{
  "n_experts": 32,
  "activation": "swiglu",
  "router_logit_norm": 1.5,
  "lr_router": 0.00125,
  "norm_eps": 1e-05,
  "rope_base": 13200.0,
  "tie_embeddings": true,
  "lr_head": 0.00881,
  "grad_clip": 1.0,
  "decay_fraction": 0.654,
  "seq_len": 1024,
  "steps": 7053
}
Below are experts of layer 6 (counted from 0) of a mixture-of-experts language model. Rows are named router (the router's row for the expert), down (a neuron's output weights, with its number) and show model dimensions 0-255. Each number is 500 + 50 x the weight over its row's rms, rounded and kept within 0 to 999. Numbers have three digits each.
After each expert's rows: "raises" lists some tokens whose logits its average output raises strongly, later layers aside. This comes from a sample of Wikipedia text that the model never trained on.

# expert 1
router:466510481599462468614475467588483598552545576545543441476481421485511593577507475487566524446411520534486512491466477534432549560565527424463536418537540480509457502594425523428553415548457474499491369507587593539514453468556493526476600455473447428435486518541555538550450467449497414511541546557435548523547594480515506436482540542609406595523524431498561429525515429482481494502418498432475530535461511460520584453406463508491498464546566501548482579499539557440489485465466534541503423543488466547549520520511554539415492502472508480647410474453488495470489449444457471478383545450500449420525538489507444512579439492494545525464419420517443594502520536572533630445516512523514479545478487446469476487475498579484516488553540504454426550518413474563499440511490502
down2:475457424436486538471471519500537497543429497557542438515463499567489457561465470564449482574474402480488451504429520533543491528509544500500486567459475536489447572591473600486434420501470501402507570443450512501526453474467405426623557498493503510523423524489505445514489434533566460542522477445487565448531562396557527493545452462464474491381465564518458471343556535568567508516531465518489483442432532534497388552480419519582463469560537488486568504504515468425364535510509516422533509518435568560519373532440568502495546398541496574435462467479434562529508466544499508493597444503483434521496414447627499582520550516580536550413547509457511471528484578556578465454452527537481531404462609519446523514552538556475521491512576463527531522468470496509527517576497430
down3:497487489476527533443475461504552451447531490556479535482391598558475545440508453426454575508531551519527365517546495515533545445498640517488564465396461476438486485551479426479532480538460446506467451460517509469474489566512526525532511419480464587512441507422452580475522449510475505466468532486482532500474478504538517449600472532492592509564515442464472489481502614462541565469520467527433510501562415413573504471584454489454480555466504447430556536491522475531650590519520534442451561377556550494519496511445516509364534474489489424521578513545421554536491468496545537536439554444565512421536499524434446457599490516589380468484474411466497504472439467596613492480598439458531468562485473531578541457344496516550456571548439490507516477463493469501503469467552454
down4:449513473435548512533442506436488525481539522488474424582496537569512458504445571562584513441424454538538464484483496458435439446532542584529579477488468412489554532509525517521400469463547462495548490470543491530452474498482393407513433416546502384499438512577495560502528514440527503502417502403545552490611486604447551510512644468487570525512447555463495615449529527477495418514530498545502451510505411653505572458467464453516491503446498491389513474469533517506547533498568590521582479493571544400515533359518479482562477471516528431473506660476471503459464524547505482391486524522512452454466527523488499466441456505522504529509587529466565490475481546529514486488484535471423515487448641533534536365495454475515464495516491515468606410556476511456467517498410519
raises: ",", ".", " and", "-", ":", " in"

# expert 16
router:435558546496449638517511519536496466550558525515540613551475632419558550428466486522461517491474494490515487566544458543482441460519514509467488543408534550509508633475481537443597503423449486458537519472509476479524466474515592463437526447520523580466547442429617504465482491511490564613469527498440446474481461413551572522576456475459444546426486480536536518567467504492494506548481545463439469483488540481533489453525501533532528494516525445385424448507509600461564493549441618490570534565460435424520501536516546461592460506524585438528555493537526453584503460502511467552489431398436583470455534551522560558513516501497505530573506472530498594475526606462556486519635450515452590528416537512484640491599581445463557457517428482579524520554485508451504499545492543
down3:562532457525556449573520469452381464490464565594435486549555480531533488490473497499597549472448520467469481448510491513549473468493479404556470540443397554482477442480512465521446508505489541420511414367508493574573614510471475446515520444468447463473496480482498502471607427439517505504459540590552487419445495473505516600540566381465503530445466554473455491542536456540465523463516520545480397459488468515450509522442460418462514559513450522430513516458471536388514597506534490488490513402461552428387460484550461481496485558422501563526442459544478513451532551542552490407484475524458534621463480523485469468514480427491480564551588535544444567526481516533553500422392331567467585422472458513551544503481534427512545554602471482510463514520498495459567604484555577
down4:439539519521507563492479453559530486465500458451590477471445574478508537439519489581407460453449494549558578480484429542522540459506406544417577580543519516535493595486501459430527571526519460570442446522537564507516468592534550519479500602557468531545543596522568515499437566543490509503460450486532480471491441449554548493441439530485576417431531501494441452437500571455492532409533416469458559507472545549451498460533533515392507550511441509573513423585495600517584593503494573522581564581495535531481482553486594511505528349526468530446463606580503451517463481535510418519414546492526486399467470516483500532550497387431569440392491448559448483466565571558566465536477554505451430472522529523382534548471513537561446531538513581492525514427485492462488516502526560
down5:444480466415522434577522596483457551465504480469496488423477534562506493487579485505514549410510472568527505482477497469574546543497483541468466607436443413419572446449445502498495462548455501396513482503617439516528435451592536506547634551511514554485501496570484574512570426519438523554486549453469494520469480529521540515602532564527527553492417562429462452477506500484553480527580535495539569550530519521513558563612469311448565430521452507391531523481497535380505545608487446529502481510511514471565524517401552415559421516556458447523480501501575553511511534498536508495446455552467510609454479524498556471583501550527503544507492520477490543492438488388489611457587495521540442464539508470567494483525513520596497522405384548445447512457500500488550456481529449
raises: "-", "==", "P", "- P", "'", "\""

# expert 7
router:509465503421522519490444460423529536626500445469568530542449474482565513460516430421472497460429433589425508532451479439432494549479490490591494446531426492480597532498535527506606631491519556512447474481424396486505474493555495484490561555541530476501467574560531548504477535460491404575552517495550545615512377435580527465494508525508557524438534433486487443498543484549575553472488603420495508534476528546517425461589525445606443479475452453467446477489561509461404472498527456535500524509464470482475533591464519467559566495459568617471577443444488566554618478527617505510519494427489537535579512478457465450508466558483533501491560484500491639485427405526511567539589481485502530492514470510482518567476417507464517395474507546462519460569480516626486534470434532
down2:506386537417475521524431440478516518498430513532507567573555488461407453551477305603576535524455556537541504504477480485553447547482539485525488455523490470456560490425530402545521517481545471399525447506467479590551489471425491430575475487536476539581556525481505473435521519575564446487497459432433545477570482288585555559512586436435579482510401458437514546511534596517429453509476456508561509420467542576475538555539508440456460532497480503480492533523487450418578451556483557608564564477471456469552463433527468497506461491531557465509417522506480525561472509471547446504536483432461487472504502462461495467503506535461448528514499581526539484517442524497504546531510357485458526437499505407539589443530439462420568476428478512510511528573477503411523441468539537
down3:315549330378585421449474537431419496404419518531480524486517433482510590518404458472500529462547455492615492459500496467495513549551460546409467433502558498451555518486521505554569497425521515421558461560494515542457545530459541574459438518567543543480425501479514504488559473510486533526520493426513490530540525483507515440506485538438415475439499361599457619569497492501479507447435489465479497528517503511495485443531478413460465487523454450494545500481517472466557448460574418547636471516405506493512479490441469530449544505551521463594495494418564500494462470505521520457470541513457419515501558524487492561624547517535463391516579562497419485576472567500605522429449480500517592553537511504547418403568495514483444494570479538486545508490528505472505467510473467
down4:471414552488521527483481473501484488530443472498485510552514548490472549590417453550517491485554522463487493413624487439504484636391542527575489514555504478545459527476523494519586519514440448528491441524551413555574569508444510545453560410415443440440434499438551568471488545396522500471477485428496497491512533583550609558497477535432442568452643411500518560473458411453479480486472518469467430433426498547467407393554517536546451506405503546445459521491475557498433528436439497457446450525461397532491449501527475533482536560544477576446502456538521496504481431563471535511532418463475485490459426481588471520525398548567525512512511505501455573505532472498509450495620465493494423489421462348439485499489390586496454495510518548538475515449556532576506498405558501
raises: "b", "es", "il", "-", "el", "ill"

# expert 11
router:442482407530597482563443539488445556481484421532545541438534476559472468466532495498543404430500521464537546497491583466403554468464522588498490477491543501524467406485479506410443552473433502458478440567472473425546544416492473470513470477530540533536530543475526567538516523558487573440561526451443550456513459476599473571492583487510546557542559463512509535477603491431373467454475508455548418426532507458498467411449416522593583490497535512589521446504597473407517420482569446578514538507570440527563457540547485482353473476463483530526460483572547453527571464534438474523542401505546415540477494488508568506497592549518420492529411551563561468530623517557538526483435482516557446484561512455463537424496489492444525509533602566398517520488476565537443513475581444
down2:494517417530501535571551498460507526524490493460441534346558543462548406429510476527455537555448476480456459423447466528543501561619511588606445486484448539552551493456552579461472454477492391474483451543537445543501560554489446464473461477514461537608468501487516429457384592580551541414398509492496508534607531500512609574471426493479536501533536534560424506464499496481435487484429517504467527524498470528487451460488388482508504492517504410458545572438495493451481545520529494458450488456592560565489530453442461548504502483500486562468488570479475532576500494446483438561488591540492548556448450463424460556439526413584561580559528587491579508460493491596496446496487516561528541425484629430547381455539486466524507507470494479529492395569563504529399517513431499
down3:457431536509477429479496562518571502452422514451530449488448452481416459486575452508535458442585542569511514507607359487445488363461553498458466561538442504631498503612433564488457468542469493448493484502514499420468504502493565538475427506499497500495436534472546538535514496583554401538544537521509581497506451466467562551500492510459476549449472530520433549447440518526467543470579532567421440406498513467511491440446411613451533560509504527529512498530494528542505499520553442476436467478508549505548546457465527466460444467492470475437509391486420493554530559459475498567500418552518485381507530532499495494544615488514448557545582477453503482537653526528579534511425708497545397448527503518422448557438493513541428504537485501488485569449502476505465451440550501
down4:451491434454575570488494494560514385543497520428512535468437564527542478455549518469406475461475468599535516423536535413492493489494496571483498477623628522535525455512471489480488469567421630532423415526508553519465458505480569623564508434543497591563406534503539409549486451475512473543556588449523562533445535564400493604504461459526555485529493567487492560478471542483565544553513500515462470535423423498484383528446556434538556524486481497444472571597498428459510529565434528484483521524474527411484430513546466527431518512489494422425520508469534427492480470491522506489465548454420512485538449501518537541465490480523597528517539481498463444417651513373492465493585451553580456585461520493520495520447557568431492550524509556451436457424460514474501534557535572
raises: " ", "ing", "er", ",", ", ", " and"

# expert 30
router:467447456528520521420512532453531467438494510390535433569458512492531426500497469500603547496595453461567497437561420500581556450541426473492518484452494541396536483399591556449403591478529498562575525492558600488518471546434558405497511491431500477602549508482500450448486529481476468428477457599504499446581545548605391516512500521485465409554478567540506535563531542475599486473535496569509504480484472454466494551439542512571472560423476527599512572466448427538533501448539399483438491499441567562523518513530430474579520398385458539438478530519525515468468602476444546593460469539524449447540507443575510377497502469505508447542474441529464465554557492540515451399499493540539512517433485521471396525531509481523602479473479465497495444414476440446529442490532492
down2:494567447482552468497528519466466512511549549649471461429513489540440485539412522481547456505420561596448508436548469484455399459506483587493469500535478504513564526538504456483523477590563558531391588502541607487663503487518520512468427456381538540449573517463509553566464493597596545492446540382510462440553452577465473401518606482524557543485450490444517480496480482533533500429520438419498540579482534485484486495480496491511509400419484506561484582484457579451493562583432546498487504414495551400494468464484446529505505542504519503525509485426499545439423574459392436454554441513580517522545476465518483468532550430470515527478475471510573508414449453390571426475480513591445535426462515503537528550428467487479521470449474475615509494501530536471471562473566531
down3:619504551553519534497536471564458506461492550406526513438478530500500428561508546500460492428533442488533506472505553538563507481548435537520475516389557436476507496516535519494578434518543601446533546515640432537454502497531586456436566471578559516522537506490516499506525518436558496404455486486537586475472495513528431466552484473485545562459521488566431555484494442433534516519423375432480465582523460519537564404461509493536540467501489637539462494454412391529565594509534559460597605525474506511538551454560544586533513521593596523544433525502577525521425573549556514435575525533478449513407452470461554568564490393564499506450569500478519534483543483534400456498496486462516436481578460487453575528485564473559589477510602466527470606533461478469462499550517538
down4:474492502496582524503507438521425413473508492420477404457562531572501512488492473435557491490496551479480487498485411564547410449552428486421452493498508413413484476484587567468417503472499587401494494448468538441557505473456583550547434555434373432446510547492465558489508464566480453402534610569441387488529484504474420505478481535454469506495540508553475428427463467537450434479459493591486553487458546520503531402511433459494560534511517591455546510536404574593550584457539484498534510561583523479376408590470483568424548450556491463474558457434486516522493559481501491466474541586545603550510442496460509506479551512512538508403560591419466563508498545488593539533421513493539557443508500470476479549470493496483476515494545531507523660542483500524459455515572530
raises: "ily", "one", " man"

# expert 29
router:517415581421433577459516554524418520454458643445568500495545531454454482441516526528483620508523448504477520477500451421483592420539488445561496404470502444419494389502520615496513516542518456503467476415557522422524486478424532565531511431419580427563555509515436507558489497530396507458577507503415489565465535431471426469533503474510473470413490499519556557452550561527556492476525597560445573487546502413494572493569475480525405526530439507440477406507469525450516380461462548489546549552498582520515582454471532568505481508552459511425468467498431478415527551514505541492493424485384513488527570494540482462490538514502507550446574543415423492543445470499571590445481567517551491500485512607442546520527402481574449571503483468498561440551501563518544503521495552
down0:574513550507530553523507491460546545446532490437560554488524465475460595532499523516514481449512510569503487513503501492441487498522439441492619479453523583461477484451442487479447516484441438433583455507471483557426594476464461531546495530590500484505523551490511456439564532543435524558580388588435433538582448489514400456503460483551457494440501465518620494557397489437518477460490463446463441486463591461462523532492430586547486522406441561529520536494488571507509477443551530580533555492338453396454536439486506641542439490444616407508531469509571532548496487525446410532506466540545507544457490461498457532513622533463356513489497462503547456456473451455529495487509450489536430515425439573527460565474488559502481552501493519397426523569526403514534445408549481
down1:558526451466493475540455511582528532535530503567562539553450522564472476510581452445395518591457530511519587528570530533403406523478554556523573490457533531538402538507533472463497522569511503415533481508500442417494452504476478506418411517459449498466475520477461538544542521526517526529524558471499482437420513484467530481468520533536488416454456490443491485458513442457537538472493493447447546521465571495624522523514458438513601529508455542465533518572475516428501493461408588526424534448531399553423584522467447539386555513438444409520505547588492512446513533406546479486447455654500444501539594424511446493570555500474450511516505502530489525438522424451519515593566482493531464462552423603524487406497384534504486563457539468583427586591480414389580470485533477
down2:528457489602549440560520491575456496450564561540532451438386452527582460493576541481503498480498512476507575494457486523466472486514431506531524519508454564469504550484463511475471537434479461464560521501463464496450562486508529591534542589464522568480472549517534442463550479487464439522533521568528475452438503531533490443511533405632466563448519445409511446506380571516530496512435518574531581595563463509462594433501555581475577479472489442441555504572557501536488500489421545574499495526643412431504531504468531574523479609457483473419614516500509509563551484557488536554619532571483530537535560496516556499519452555378469470505441436583491457391530506518457484471479616516490389422457437531535446458470514551461450508490501493444533477523402412475591573447499502
raises: "ac", "in", "i", "or", "ing", "at"

# expert 28
router:508499537467511482511583453544525513524443482561586491456524481523572486535431498485508452527556479494485546547556483473576543426467531572520575446579577449465480506547464476489572540499572457457475370593510486476511465538509422519495489441474473489589500387506474545564500506522432434556577510524518470525463564508523485436548543454514500507593495531517511501438547441419423506420565499546468519525469575543576395504454475500491534580594508541624494453398540488475534386520473439591465459562474386549498438468499521506446557547527480473535464514601548574409540417545522516528499574520529600488558477490490538435549460440436454452500384370580436473511489523575509593440459462514571482567500436511502464474451526570559465564395529517421495459520493522503496421436468426
down2:552464467541516424421440485497508484448554501487415324461456479457462560479532465577570421400489475532470478543576500521465546581547469427503446524505485468459547564448441523514513460433540499516450532509509462545449508360463501489453483471534585455586541537473513529452434487477479521533387585573461576470521508468468568548525433550426463603492464474466495503536430553467457500411494581476512513529527503548460525464556532671376479469505513516535521470475506456491503517559549481535606452535561484500519542497496521607527432452532526443411528616484555598483550514517446548520563481458540531522391547517529584517476492598506484497548501558485577568494611529482574475431487503568528461515490450514529493492394525538448383429519544433573500501492490510482438478467447515
down3:577474479496563483451548556355475483412422520542469461591495413455537481406498438537466531562515505517391486507418553539515479492533499523516501533446552449530533484500593496574445483580487493481423378541452482465437504466501491491471462448503501538486535535401399485498479528460413484471545580370552472504558532495456483363518539507477491471540471584527519485471487468429445500549496537618542498452482585568514478415563509482546538531449499575426554439464455494461543571484560537468484459532566539479489537490558536433509427617532589496480605472531568469388575542573467483420609460515447525394552571530558503455426550524442479498466500562508479492532421460510525405475566557449514554467471552422467481544484429504490488452550513526504514494493488573490519575554576490
down4:499437549494417522420551425520410553506454466444478528531525566477380529620437474482603506508583432486426541491540557601424440497456529467558464508530539576483446606381534485443603462506444518456477528476508441519497459548444437552456466451536484493527499559479517509522547498550491449478391545532516442526611511488514461534530461503462543437480383535481594523468528586502479469462457549537458507543501474401497537530502490477482567395530451533437441579566458474489512536505509493357449485461595580467556532648490473476374464507591479583498547451487467557501484524513427534523481501471463484471467478521475520606532529525504479425611529607515406477548571470510451574528549472492540519469492454427584476491459506507559473513463499497492464520477518545422444472447532488
raises: " in", ",", " to", " in the", " and", "."

# expert 26
router:439499530508526530430500517539507502513468542588503484500565490443445484543458467416554497509455486523492510436520538467533499477548490453528457531514449550544484504423485495569501429540445546398456626468488529583493594452556523592540460474380444477511470615434471566437579432566467576567387527385554474508548587506513586486515514507451447448431523512468585461557518472483427447423435515507502510526486453530481494569628475486453556499509515518454441498621453543452512557525535483553595558458544551492406546415496551573545474609499433605524508521521579446467523534522473517524509606386489551466458476468511519518388438539559510540537553529570482492494509458450482468491539489572485631535554417456530559491482537511471598529492476511604510555519466495433532471542477507
down4:506522512437522524525437507501499461440492570473481394482499547564548509441518414663440534679541458492525542506434552541461479463462533504434546511546528563508623485469405532461516481484530531578391453466482436566557539586485501497564455546525404564554350576517405503526466483565416522497473464436440472542511470507436488483525476425547489519439498518508433448512474460524501581513455577376525503552527518473512561512469461371523529496444634480614482538527558588519524485512432520464455431495463457538538368515494519483519450552486501506503458569426437522464461481465536483526540525481451512530485528437411511519553537508467486505478543472499509505445596495467510487526515469618422493464507463517574565454439585428506500472490421434458519441473540544462504446528490462
down5:490449526516612372516647514479467446461456451524507559489539513458516496519444436574466492596464607556490463521524467550426517500483452600461575403529446565460432391457591409498525473521503552516430553454528454547518510548512603473493476548501558483546495476454452444466491529522418433532460537548517530495406497460492496547534439524542466455504511459574430567547433461408461425454515475487609469622465529531539411470480505591486514500492504489446406485534504573423459550500606467458476452492548464476491510536507587495424529533502485600561510563522424544516483527462478474423570600502492570411472449513499445537530504547554478465372510511468537480499450554431482520469526483595531471523499552488506513446574604493510501493421536478519510470485611529548401472467465456
down6:572630530546562585510424522474365532472482459457514548563438503476538497471424505559470520474534555553412543407410474500529549532479593583404438493648468597404508566557548474587500557532476480509431561495529426544465532489454473532473434445533495502533535556513468546497477482531546477474462504492445522504461510551446536467525494501420484524489394509526580509441424551556417544542433478491439539521520481486475523562526557544531455498491510561374452494502422464541496423584493566520506433455425515516532561365443538471436572492458455581504503455471476436466501498545490505538471553495617424452524533395498503522553510471545477448475487425403516589488502467472464540479508567549541516515457501434456359461474558531497512455464491462535531507486422578483501478485387537
raises: " ", " the", "i"

# expert 6
router:524458500559457545454549538488531480480461516488487594631605551462483521530475562585511526446506474539430571421524474563435431533462598497393403498464474521467401475594519473489507549487528441510471479530440507517429511582520499531505394451550368527496531510523454536541421483529600548564506489516538544452461545476516445498440568522437455436461586544464465580517475549524500562485493474464524485544499524417538434554509426479501472558509477466604559469544514486500485607440516448578490509497513572554444508460535473522554585469474491508571485457524448409467514528498463457568491465499603456538488512550491463470438632452564455575483536422438469425515632571459504435486453472486585493507386492437460409560507525467526570466572458526547515503601524436501472487443428565
down3:414599463526543449601510503605483564559511506477455452497520466534472407516578516435437431442472514435565490425539468543501439492421415487516529477478433511459540482471569514474479413476493561447497528575514487504529519492447466507511497503502529497421419492544420398560500449527490403605472515529588502507451508496506462575465523478607495456569445400556597456542450446401577507576425414473395480513541518490508549535437460496501472478507466495526541582511488485495626459545553536473446492547535512461569566560529540494485527462484419516620461527485462601549466432459507512494473475485481473552530534480477455521540415451399467505460484451502485521570455456453497428437466444592518504509593640478433529538498609555460468523453539564493496495482483588582529466490385456
down4:527507516442466513497533462516559521457548473604473422514567496630475465531540458439484498441535517450593417549522543414553596493594542508534472500519551437536532501569450598571536499629518591455564583479584507499428434500459517430468466534525528545558435493539541564558538518520497558476534499465384490585440484499537548497494537538502566484510467507617459425485527528465524513405481447435543550541542446502505531556545506357482501531409579470443455552528495522547566470542435515467555484412454469486504489470509480556435507441484601602503604532565462560587523480482530542502453535515430503514468521438540450594579401458436510504524519507515502531531417461546515507544455415613473474449502414449536519510513481423556478496492479461423511535425470410527553464512571453
down5:373546562529450454517516441478462481507528506459555486474457502557508468541410529497468425500502463422482439493533509514496439438452515543597594452464359549470524485491536458465518441485508572620505479470582558507523503591419496529540560510558425547446491482456498496530448582559511593514507487465495511592530456511581456487510594514551562450566526492396578530488486476561559419425455448552406468612529541541528544506467478516456444514570506545449535536481594535479509458452549500489522477502493691503469533593501566457479510488539500532541494512478417452528483449479464492442514511455510526537434490433474516581471464595550483410580432534412560433520537478489530407502493460475590493496485385404550484512552551512486540539503552515472512481459647571552425505530492533
raises: ".", "–", ",", "-", " other"

# expert 12
router:528590506457575486467436444453542385523473510409492562606516551496612519463504500546510597552520537500401495439542468577446459471409417466512514577508536525501443537515487423484529533499444424553515540450561558503439415518577483500437499532530412505457477420449478497477464489471552507558494572470502500453452465562516515440483552508470428454467596521629474543458483516484528505497479489475500385489491518480466424508485518490460527518493405484601490506518482549525541492507402614573447446455472558602417573569533499419555547515511487449503559467522502504553488597521534486473443528464498461480506509576493512508509428564480537540517586494560555397465614528421494498620504592547588567519485430498455546553472481495486621557577463522566556506504549538484486555630525509
down3:560506447466447455450505546475561502642544534633459464527600553449488541507505540468494524553495539508528553456511428586483454573483458501450530563567541481496459448475454444593480463562495451533530484492543511514491606536522443525451473505592429439460512422519497458415484499570517385445459516476452554495479512469538458531466471523452503493496522477521591489519492613553480571393534654493597515532536504557517559488552499471645475549542455461529554561539563476520479507550497528490516418502560547534368545547516574527654541478508486476432503423528537546529451558459458549484492565443553482497513536460486527381519453486535642537457520582488462465547488457493427599512481555501468447552520572413509450544455477522586501498548468553522464500439477571543490511536537449
down4:417435531554442478530487526528565507536514506596485647505482605630536448486417483509440529464446495566447560525474597462469473509545554417502457426529460435475517511429526530494470437462439393445505435462545419446492492511549544386497492454557489537464516476460509400452443496506496456535492520488523572515526414493511459532442392467540476494524501507535575498607533409495501468487527579573560460407538492487463469541518583583465608501554553481537531488492437554422454523482580452516505459426512456535527514461493516450468477458389503553582502453406392509445564549484593542507476591560533454449453404487502453504538546450594530521516485583516510462464468439482476468472504506597505353516463598521530496532453495485481468533485515423521517525504469582443538472422529535
down5:481544448523531494561452566416514459463506512550463429551449474529427575513591484588509607541463542467540508555519503490468581592464509544460440619492390497501410507531511483525484564473586514508463530538458581529491588567491541478443522508550586572549511471484499573640489531505527497466546463480615440434440480580533534408517539528440459534541547513397468535420399536436512500427498505547414470537543506450461565526535542501432471509440384434507452477471452422565593530441499355498455452515508455532504533444530532428505489548465535461444547474541549512560451473498510528422550389564416466404462459459478516399533569530524444445489463469534482547526471579541535517501463490510539537505512573500488512592509546499557508588498523507524562568478512561390545514478512495
raises: "2", "1", "999", "3"

# expert 2
router:532432497409432601558515459492496400477506483548466432544527484520503468479476551492531580497440553557479425558505506558468466502481428553552521504565539541615512544603585517378470494540569519523453431533535387576552565606516564496434470463552550542534445459542448504487457473441672519494538555441520521486509498454491504512511500558465533442483522491502465431525539570495482514453463546507523447585383555468561459577509477458551531478506517530537471474578500581524425501544554510450582579539453529475476504551518521486477448515571471486442492413441568570526457471519591469468459495428491493431460555436492523492522510460595464468589536596470500427481521484542446595548539458497558521561444450524573560511460550445537467405548536457576502471497576568628565409529470510
down3:532521476481493543518506489552564490536541617470545542514472510421579521408547490464456488477497580479558579498472551577531487510553432522538488521500494472471496533457477500526566503448537525408412498448514439465428481405546488508469553566672482429508476458488356487541547467560442520463503498475465626390484553463500465473570468460594519568384535417480483469516434527491507512496483525502461454465483533483503621596448389570499491527509489397519489478501576580498543501499546523591546491448482513481505500470437421506469459511486394456414502527556588547506529552478565436497454522469564409438570482526459512491389532484472468492427483358480573523489484448473430457475490593506555456508516485513523573511542524471517583576574516504400450495465446608486465483429506494
down4:455542593462439524511436464513481518480525502552496557440537484464568530393494555509483522532397582428489516519449508493458587511544327529530488430619532544475493495449508434506493450413481546516498480423482480503407576536524538422516523457438499513461523510425493461551490483488389438518511517527518525531546504516585486472504573437550457472584538484514558527426513483483491453499410583455519498499544578469433512494572437505489467486454443427510508513510461503474468505439523513460501454492469404495403481542574568462418490494548465518520453507528510578497527519517560563491531473505526426386357507519434352490508451576475570528483543507574552419513504471474526493553474516514533420441511392445484554531553570532491582429376577567488394479480521602591534449463484577
down5:446520459468558563479535661515501558587581505538543556497457486489469426570544536501471501511527487527498389493537430538487451481482586511521388551408465506491533519470470521526541439462521451518592431441512508442481533393483473557498438469514492468583454444486511557613404475473515491488503519540591557547517600487553556636400537509464517551477521572421543491366503450563447422535478522561502499497547530517510490512519463464495556510603404584497561556474552546461448512490548500364489440450589464499500561508466477524443450491452493437469537501596526456529434526423481451482577453467509563504461593539533473553517506538463453483438507571508411504526495504578417529516406581432485534495514516526501527584476524469488490493434549510487436579551517416447484563569501578
raises: "se", " to", "er", "os", "th", "ession"

# expert 20
router:582431594547490478541505511488511393558506520583570480451456563526477455566499505493524480538490541538452418544499494462543550485492451481510530529516483526545481471489482631582523494422496470531465582475555389417460494459456502530514508475527533488554578437512552466456329513486395526439459584518490467467497490557416461470493523498565512458587596527453499487561550525552605479507577568497534485528517476564506534469500476515471530557449575461458501380486532456466449487431530562541517589528529514435557583464448537498540498527475531472453465510548526590568536540542563499513565542453509525514543480547525570487441450609540622481576477569538438479556454562450390528549459429468543548630443492494415477469461428523545494472445389546487446416536468441409484482465552557
down0:569539489541472487488414464532437600485383456565495469505592471531481491493519437413535592518488452431431418497436518472480507522473430471558594475495523464425539435486580403444618500468582484544521427450435525503447485478507453530427486427581494494497530428583519497437446503513517510564540489492530494456569452490551391493427454487513534514411504438461454550555529514491403589507524471469490478483548499515510539634581481514539495512487474560555533464527467419482453510529450437515463508568495550579452504476472496412520418494464611530488513502475505420434609493497469455469479539529548543440466495530445617486521510544433533466506392453511557504478463492508458532438516413399463549493473562564610462596446421424469540478461400502575540605529513506456418513516531459
down1:643487456518570475555543492473492516418442445487387599474521468526584543506447478469439496409446525457539555503494596432526514464488552518419469547486447586535462480369519444462465450417425526518455541563461494536455494515510492459586481486535580553512477407403486528534505477550513473489555520536491430384474432519430535525524464493481504438505443539485510543521478445459519481509532423584473501451581577458449457582467558523468537544508495444554489487470451498470477459489475477570587525528492459498403447381488574518480452539495454496474430408575474484495496475468563464530483456560415530456472409504472466419522541470482444540533519484603565592557482475482460411521423516503496506406518469465463546443575597490429519546453505593498360505482454510343537516518514533
down2:488496502532536425452493553450533559487482532545506518575566442538484513394472469455458486522462529540388444467549591479486551524523403543492509503467492471540486512483471535495511462504483452553529508444553479471547520361491478540520496416601511482534493465491647481439431527482556481491382472583480491452551455596453470438414473528543533454534549446432586455496493492639446452408470532457470401523511406549500515468562407533542503481468459453437460457490447510513466566505472572514496482502480497510444574383478503600569611542474489523520580484392530474490441513477415495499491532510405547505529382525514527422467420454572410499543400564484462452469516545520450452502423495513475472545454596466517457470453451470472509474439584563587463500512628552473498552478518510
raises: "l", "land", "n", "e", "s", "ten"

# expert 18
router:514480501473435566597561484444535503515507523505469554558580493491463504480502488501552490561385537552572502492494420583470460538421599532489517475553487469455501461564444464545397543545492559561448445537504474481468433498539553539475541479439407399482457573464540431564450526464559526450505511493497481396508442527559438547436436455526491444528512409580459521461547496488493636582443462547487461418516519481474478460507459489551529515481480542524559483534561541474417581513515496427541465520550467520465445456445504504468519544543481496497503528461568546556446471500420426492630595553484417520487423378480502491505523523533518518483396433444547419432599437530503597500495429498529456425432439499550522500536517445518470525431456507533581498479514448712523523483518401
down1:551593404438509533434493520417515531541473523485553501466412520584520484427554549440471502436444512443486556485542462412408545543535549495505524561538452420511458417472435483446532498402450513507464446434542485492536512392558510452619537508460494375521484532418484496513478518485527462443523471563493540503533530449535468503582616453548473457506557397523524486506524510490551451440426581559549473472478539468399484519470503487482423471447507444611432449463525404459391525532537503547443574476481518518522504398473564519545454522389525516460548519453477485448480445548504432474460429474501530519491454546496518582486515532507468581502497456484581502540560490473524430473539572571365474607598413515482520469527551483512415494523611457478504488577522495351493480433473510
down2:470514520543447485455520466524539524541471508476549540530518494459518501616455507475560509442453450563531479488520454427492525512463398576504479496415439441549535440607541564528490439525565392522547418466379505477407614496562480525516488540414467448511504457607427547428486494400493503415438522425524510505562489488522509533569447532347548456438447528447523483484491537542572519568472504539512507459420461499519666599460478446509432521436479590460482458568478560519495555472472421546447454448515450503513449520548477505463570421434410504470501572558476537502467559442508501446492509456519484492503423423516453508555526412452518476502436464541484595412427461516615544524488442556512546510479542479556469548430549432504568482435454467497496425479512510556470413535585515
down3:529470514491646528458563471556476541547474521494531454521498540496561575525554547557405511513561506498559449459471528490509593440560476476468467547453534542487544510554486565486529602598485407555536432454528604440521546496471581539462473457519553454532465538508484545649526549440491462646481496499551467598451492467423454465524474504472355484510486412539455589546585515537492588533453477468566471461527472446522536420509507478471468400449483487483495466512495416433511497463499482508517509506493381501496562390533481535528455527551513415503583468462630482432499450466533548521554492434502458472509517526636489527439540513639512473516509515487525487547643458445530597531439480491579464509480452520548511535504439531531402494468475492503552457501446495492479575543574450
raises: "ut", "en", "w", "/", " w", "id"